config.yaml
d_model: 128
experts_per_token: 6
d_expert: 32
lr_router: 0.000513
vocab_size: 16384
norm_eps: 1e-05
optimizer: "muon"
lr: 0.00893
steps: 6087
dataset: "wikipedia_en"
Below are experts of layer 6 (counted from 0) of a mixture-of-experts language model. Rows are named router (the router's row for the expert) and show model dimensions 0-127. Each number is 500 + 40 x the weight over its row's rms, rounded and kept within 0 to 999. Numbers have three digits each.
After each expert's rows: a language model's description of what the expert responds to. This comes from a sample of Wikipedia text that the model never trained on.

# expert 13
router:507482476475514497527483514472489472511434505497484529447488531474460472519442578616489518536557520492499467484521577381552506462460444422510485507478436461443492575525528540482510491400476604534466505486509504548485510540488524583451529489469476516500408518473492489457419507485544509496468476466475497495439495493533559523519504488506500530474519480446462500529390445535504476485565
It responds to: Foreign name endings. Word-final pieces of foreign surnames and place names, often Slavic, Spanish or African, such as -ović, -ez, -oku, -ia.

# expert 54
router:504495507442471439574585483512450413506471492512512461447487489490447492551526555516448495493530485533495503515463465445493581466505445549465439527490405401465478477524529502521512467511493618562467569499552496501459507463518542549430510469531509507536437515446456425511473465531506569522465486469554521462464571533532530499519556521491487484450517502533459489424467463529490472536527
It responds to: Content verbs and nouns. Common verbs like took, built, gave, make, placed, plus word endings and object nouns in descriptive prose, such as floor, val, silver.

# expert 6
router:455486469504452550554457503464440456481428470443494575476469551475447501509505581518491493569523509503524540538518556389525523418482513543509436533543420451493441518575497529518510483465474538511498501471545498563522440444528596499455489471475445553529467548463457490451407464514516522484460516439543481546465538465464522498507500504486522497470557552485515532435457484509470528482455
It responds to: Line breaks in lists. Newline tokens ending list items, infobox fields or paragraphs, such as after "Champions: Neftchi Baku" or "Party flag", plus heading equals signs.

# expert 36
router:493471510436490461585550465531465403501450529495429503473462502477436493483529606575493471472508477495521496420482517491538526441509473476539425548506431452474518483581540510515573534492471526532499522455475494529472542487533513543400508445458498527512465550446521488460413436581544524527524492428501503490453511528531534473479549495473551520445560517488452524438484484491489521495473
It responds to: Numbers in statistics tables. Pipes, numbers and semicolon-ended values inside sports and election statistics rows, such as 1;, 9;, —;, W;, 25–18.

# expert 42
router:477500489476480568541497519491437488549415415497468542463467466521432455540467544448525534467528496540527541434499468479529528473473459516475435504508478475474466566524590534471561481435528579522505488501478519513500503530536497549424549432484437492474460512492421434489418508505539543483442500475526489528471549481510496423555504520504512453481468540511391526453409476495511489502451
It responds to: Personal and place names. First names, middle initials and name pieces, mostly in people's names, such as John, William, Louis, A., Albert in Alberta.

# expert 38
router:473437428507436510555505436511491414477383491542475528473480496470456474492494560526488522495511480474491449511502541448520534484445466519467464538495467491411502487538516498551458524403508476517534498504584517540494500444520468538381524495481505596527443493443469501452388516534545567543533519441570505489452518506502526486515504531456483483521536539527509543443455479513485524466497
It responds to: Sports table headers. Table and results-summary headers and cells in sports or election tables, e.g. Team, Total, Votes, Position, Ground, with newlines and pipes.

# expert 15
router:519437459425485462605555516516451407499437536488457511481474543478392449485483588551461493505493487531502513441518536509546540424510447457531474549472446468465488504521512484511540528495472498531514496468456506521512522487556481543421542460481494546510483543438494475420386550585502566529509478472518502490463503545472517471500497495481555551457536519526485541442454505471449526524479
It responds to: Table cell separators. Pipe characters separating cells in wiki tables, mostly after a header or cell value, as in Year | Actress | Character.

# expert 49
router:519481492489534532553531475466487512486495486470466614494535494457436500533467577565426433519501469532551509446455515426465532442478456491506525598489465457412417550540508520500519507504446519516446559445539467489479495496480495554430546447493441495503486528430500467461484509535553514460490456405506473484442552479482557465503524485508496470519508502490515474388472515543456522531527
It responds to: Indefinite articles, quantifiers. Indefinite articles and quantifiers, often after is, was or as, opening a descriptive noun phrase, such as a, an, one, another, several.

# expert 53
router:525506462469512529568571519468441379478427528474463514463497516480414500518488525559482453499478506456524490479467474511505564515448475518497490600448427482485507501534566486520473478467524525577452503417451467517525529456515552551412489469486488590534472454485549489457479465552522547428490445506492502518520512461505554496509528461460499476464562525532434541493459442459445478491456
It responds to: Table and list separators. Pipe cell separators, dashes, colons and section markers in tables, track and personnel lists, such as |, –, ==, 3:.

# expert 9
router:511471524475521562558593512432499385475445536521478536463452574500484448497506502529444546550559516478507441433530497356506464492481455486543493528537491466494510463518531510542514520454488525537467547464499526556530508452521537567463525468445481498533459507477481445466446480528529522478520467402556496524452508481481506487474513492489458488480527523506414528384454507554482499503509
It responds to: Digits in numbers. Number tokens and digit chunks inside figures, coordinates, tables and years, such as 4,500, 13.8, 0°12′50″.

# expert 0
router:495495511501457484531599518504505433484432545507448556429484492496424493495446551526493467502554548535491485412474542497537555498500539554491424551500475504454474568496587523497480532485518535503468497461494453450538452438512550540364476429500467546547488505493566497504427481559542504478460510513504467474568518462537519477499467568502475469422506486502492534424499462497502484543522
It responds to: Line-start markup and quotes. Line-opening list dashes, table pipes and heading equals signs, plus opening quotation marks fused with a capital, such as "The, "B, "F.

# expert 56
router:480514509494467500541512522504475410471460511522445551425454500485486532517506571576457484504576511520494503427525550472511537475479507520488445497495446436484461567514541553555475485488497533497457487472563476465560437465525548539420534432507518570549478493464500467470403508501513596497546508445519488509494538508557540485526539495544507495425521574579482518413453474511542473510559
It responds to: Table row starts. Pipes opening table rows, especially numbered track-listing rows, plus newlines, list dashes, separator rows and modals like has, will, may.

# expert 31
router:442500498468477547514496510472405444479410479521486561417504492452479483544516538499498482470592485511517458473462446441540503463492471431542494520486456476485411562514580479550481475422527508537520459479544510511525551436535467571456561512529488545504504508460489495406425512537558543474456507483578508518532504545526573467572527526482503474531499522511443520465434528493533475485479
It responds to: Titles of works. Capitalized words inside titles of films, albums, songs, tours and studios, such as Game, Best, Star, Man, Film.

# expert 18
router:468480453459439520587571494473495445488414569483443534501483510494435497525486558513434466511453480497513503471472527455535556487481467497500441571496477504469503559544535515557504509458519489513504485505616476481486521494547511555439521423440527613573466506512509470409418512514499579484468543480536477583459542520545482521487454520510487486508550511520490546463452507519525522525535
It responds to: Table cells and parentheses. Opening parentheses fused with a capital or digit, table separator rows, header cells and numbers, such as (S, No., (%), #25.

# expert 17
router:500486457461483549497467536502443476488476517578527460458567489471491462559458601510517514470487509502499480469431508457534495486471444470504456564501448477448451566504614495524536535484464552526477495441564511486532535441548564548421505452529484510472464542491502422471465565559498557486472482446490517503503504508512540490512434449502438511434565542472491589422461483536482480522490
It responds to: Nominal suffixes and nouns. Noun endings and common nouns heading a noun phrase after the/a, such as -ation, -ood, series, game, role, album.

# expert 21
router:463498476387539510532519529440496436504449502475467495462475538509486497510475505516453472469486498507531439447469515375553504488476563496527500528499478476462483466516571544518520522453480542584480504450488446508560512449535579573462490439473481558514559498473470411490422476532529566547442546455511441493452485543519526486546474510510505505470563504549509558398486484489521517464465
It responds to: Number lead-ins, year ranges. Starts of numbers and ranges such as (19, $, 1, and –70 in 1769–70, plus units like per.

# expert 52
router:525491441436454586499445473473457481533468496526513488474471515529523416564538549551475481507524511523563527496552483502513525464456499487451449487508450488418462541520570513482496571429455590511474514487527489470561508441518522563470504426502440530475436535488510484461443431495512521501485565435512524536475465527568530462464519468514465470441551507479442510398426491526455497482457
It responds to: Phrase-final nouns. Nouns and name endings that close a noun phrase after the, his or of, such as him, there, forces, students, Defense, and endings like ax in Fairfax.

# expert 3
router:482497497467465548548453466429484425479451535516528495456462534476541442546447547534460534468489489518561514526532482425500531517441417470448505536496426446451466532508586538499463511485501536540431489481554550583533537469526503576430507496459481510493397546498505454457481503490514557522495514449541549505540497515547501455537460476523461496418511501512510603434449501534483498510479
It responds to: Plural noun endings. Plural suffixes and plural nouns, especially people and groups, such as -s, -ations, -ers in priests, drivers, members, students.

# expert 22
router:469483487461529552569602525440503420480432542536469548443454576493471456494515522506434534558547498500506432426521511378529474501490443478515487545550497469476502456531526500513550534479499527534489547443498518554546501463515539569440501466451491519517471480471458453465446492544514527506522470407537507525467499485506507462500515503504445473450521527520415528401451529545484472491537
It responds to: Numbers in data. Number tokens in tables, statistics, coordinates and scores, often after a pipe, colon or degree sign, e.g. 0, 25, 58.

# expert 20
router:491469520490497520513518534482452407509459517542502518455498546432494494488501496527511439520545479568509479434507516353500535480470458475539487568517478512493465534554503522499561478422499520583479542514542502499525521463577535547490492436461499562549421529471524435465438455598496537471463497440486514535454552496495542475502446509475506462423533499489449484431445496519427503491499
It responds to: Non-Latin and symbols. Byte pieces of non-Latin scripts such as Arabic, Cyrillic and CJK, plus degree, prime and time symbols and infobox punctuation, e.g. "′", ":00", "℞".

# expert 58
router:511461495501544517585508470509508468493448484499484479463471516476469454545422597487526455538543506518481515468505517478589548510471460508489473574465477463452469553508557533480525482452489548544507434531483492531533461443521540537440532407475425573471460519424436466488372502558542501481498478535570471506498528514471511505527511520448475469495536498544465525420432461541542504466477
It responds to: Infobox field labels. Dashes, colons and labels in infobox and list lines, like Leader:, Born:, Preceded by:, Architect:, along with role words such as President and director.

# expert 25
router:499498474459452508536535478478405439525451496494518534542462501494444495519479528608493520517475455453544520514489523417485521490435525548501463617490483410442494513499564513544505529399501522539505489432571511532545530429489593533406513439450507574515471490467456535454410512527532453483509509479483514553507500510501513479477486509495501493539537548528499528446468468498495505452513
It responds to: Headings and paragraph starts. Line breaks and == heading markers around section titles like Legacy or History, plus the first word of a paragraph such as The.

# expert 46
router:528492509467526486530490515501486477496499524502451488464454515515507455491464606589457509529525501465534476457518572338562526452468483439541459557485464465428526502552479521554536499438498580525495476515535453514503490506515513595501559508474482529513427503434494488458411503501518520516481529506478480495435507497501537518479501520544553535501515509480428553504379459525510473467545
It responds to: Foreign-name syllables. Lowercase mid-word syllables inside non-English names of people and places, especially South Asian, Slavic and Albanian, such as aj in Shivaji, ij in Abhijit.

# expert 39
router:512467526492504513491558481516390475469480504551503546486524475498446495501513503591485461478518507495517510434483497422567558438459491499507404508480476439424462515578621504544512494479518528515484568477507486512527525503540493574421541517444496532501525499508513517478531549576557495473474484533530506473520543491491573503500532539535560470435525560526424532405463454477532524463519
It responds to: Determiners and possessives. Articles, possessive pronouns and 's starting noun phrases, such as the, The, his, their, its, and London's.

# expert 30
router:524525541481496502491554463489386475471503481505516543513534496541454433513445540532447488525489483504518503415478560393498533498441524550510434514502451463439421543520516500539514541464507551575503512467510488488488498423492588554481563452459474559518435538488465450470475509552521566526509507508507478515475521463464549502489447550479492472514527532494465522355452492501526458454525
It responds to: Articles and heading breaks. Articles at the start of a sentence or clause such as the, The, a, plus taxonomy field labels like Genus: and the verb named.

# expert 14
router:480486452520481506534525516488474438474411514522468532523554492464509456556480590495460509464521479487502475473475475460528519448481443480479433556524447428461484533502549522556488481434498508482526531473581513502511516387490487581479551423526499526477433524446489500388424530487498580521504472456550506505463495488559624493475527466447487511526556495537496522438458481508517507502480
It responds to: Sports and media nouns. Nouns and verbs about competitions, records and releases in sports or music prose, e.g. season, team, album, won, match, victory.

# expert 19
router:507458469441490453594541547520463405509454553525463549451487556482406463511479587545454509478509501497507528447523507531553562438501477470542496549516465485492492498533533478534524531494451524530476501485461511527516530454556508543406517463440451540519490539449477478439394530600501545501526514483526495502478514520457531454514518496478561527475543530509447542434424459510463514559483
It responds to: Table cell separators. Pipe separators in wiki tables, usually after a number, name or blank cell, plus semicolons after numbers, such as 0; and 12;.

# expert 41
router:483498451508472523524512555544491461528467479510417510454428469498470521473421555546482472456507471480517449487496456410511509500461528520469439543558394436445449488533502506548507498489478526494422495432546522517543476508515513584450552462486436507530465485478458509429400467515510553534480527461530493560484498484476510472535566499512495502511548497482448528449434413490513501397493
It responds to: Surname middle pieces. Inner fragments of personal names in sports rosters and lists, such as O'H-all-oran, MacM-ill-an, T-ell, Pengu-ins.

# expert 26
router:526512461473493522507526502538421503459489457473450514471486527531415456525440530543433469458514538521487513456475506460579528456474468535491435539510450431448533522580531515534486501457528518513507507488484508527505483456500565589449535503415441560527468544506501505460527523522497590505495507491521480475462509508494527514523464505504548441474498516513457488323427459459536458458547
It responds to: Determiners after prepositions. Articles and possessive determiners, mostly "the", often after of, in or to, e.g. the, his, its, their, The.

# expert 23
router:475503509462478415549534459516424419514464532520497482434447482418484491592478505474497547546495477546464526447465491455557528468506448502479503539482452513484508531475581496553479484472538624527451555495551494497525532498511551600478547440540447488517455497522506517508454469537533535527518527473531527476471494486576544473557512481466513445475465474488496541394424498537460460505507
It responds to: Verb forms in prose. Verbs and verb endings in running prose, often after to/was/he, such as used, moved, signed, -ing, -ed in bootlegging, rescheduled.

# expert 50
router:542533481484488526504556455499522463525472509520495574429515495464474465520456502557454444521480479572514461468556487495548531402462499444484461495518488471436499544519512511515521543463422515570451526517563499566471499488477511548412478430429509538522520538448418448479439506498482560507508473464505493520493496516568549480438473511466506518522482518477480545430451388460464414555520
It responds to: Copular verbs and subjects. Forms of "be" and subject pronouns in running prose, e.g. was, is, been, became, he, it, plus some mid-word fragments.

# expert 47
router:478463506481511487518521449499450455505523567507456483508443498455510490508447512505457462516483470542579533479475488354555559488476432482516451545501476458484487491540472476540497493475484555539459465454535497530532475462476535583482564459502450509566446485462442527475369529555506535505481540470511517436549509462470583466516497496537506503393486497472492568474461435527534463489518
It responds to: Inner word stems. Early or middle subword pieces of ordinary and technical words, such as met-ic-ulous, fat-ig-ued, m-asc-ot, ac-ids, cont-ents.

# expert 1
router:489494445448469559553513500496397521485495488538429529476467518561468471552491495547451462520510503528547519456475506469559521428412459543556469504516466456424508560554576535497473505462511511501479522499511493489537519491541503575464556501479445512541478518500507499493487556571533541517448505481507497528451504536515528460503455454499511467498523567498415524325448502463468485547494
It responds to: Nations, states, militaries. Proper-noun words in political and military prose, mostly after "the", such as United, British, Army, Soviet, State, Lebanon.

# expert 12
router:444434480459509508533515449550475421467516577506433486465480463457482507507480497552502467564449473527538502478495466440576546443441499451485503485516482442471523499545505555526477540468461532529458489460546500548508465466526520547428460430494473564536509532504464496466355496495474497529450556486521506459463484458491556421552510566466502486429504562530493500407483522472491482492446
It responds to: Verb stems and prefixes. Word-initial prefixes and verb stems cut before a suffix, often after to or was, such as un, re, ex, dis, accompl, ret.

# expert 29
router:507447422401518508517527514497500469527454497448484537492504486462475473582455567545474536495524473486580503468521511468525562481447498492494496539484501467461499518516555531543481520449502518507538592458534527493504500518460550597462534447513446488470501505461455566432451470476516512492518483392531503473443562491501570485492497536485492461441493513565468453373419444468524474493480
It responds to: Biography verbs and pronouns. Pronouns and career verbs in biographical narrative about people, such as his, her, was, graduated, appointed, died, returned.

# expert 51
router:495459517460536510484502560541522496535453529547474490440452523486502542503469509564448492484473490545546548490490589407543483449474492531505455537516528453441477548531505526531504473457498554546425517490579507508497486508478553539439547446454443553502484489457501492407427458533542518543504437494595479509421522497538514475534513491474496506471509479488413569517375439511514497504500
It responds to: Germanic/Nordic word pieces. Inner pieces of German, Scandinavian and Polish words and names, such as ö, ü, berg, sch, itz, borg.

# expert 5
router:537462507481486477537582491477524429495490473530491493462462500482507499515439569533498461498540450509531492452544581448518572495435470516531471558548475476440447558560527539483521506482518519507483508486494523509542485492509492545433524519452447566515489486418479474443383459516574589494468494502496485477503549523500523455499473546451521485488485521547467520348419518498446473471533
It responds to: Infobox field labels. Field names ending in a colon and list dashes in infobox-style bullet lists, such as Born:, Country:, Website:, (aged, plus stray of/in.

# expert 57
router:510476484474509495520504504513478428506506538478485505493471494485458485511472519529468454558528485519482483451483491451555528496433562520516492562548463488431459552515587520518541520396450550470527486431504540562509499438500497535434549471478425535537530465429438441483414515578557500516497556452506492497472540528564513450554469543578467535464581478535528490439421507494514474442522
It responds to: Months and in. Month names in dates and the preposition in, such as June 29, 1918, March 1863, and in Santa Ana.

# expert 55
router:560479499453512472536569560457482432459435483548478563448490516493447478517443534571503448511531491456516508476452490476486535454491479498470480564487426415427517507563508524517474469413503569532458450444431470552527498527489523586438536443440473565522523470451530527470463511576517514479470459506555528491478535548529550467520530525499530501423510517550477533484441481479448469471506
It responds to: Punctuation after names. Colons, commas and pipes right after a name or title in lists and tables, such as Shield:, Poems:, plus in and and.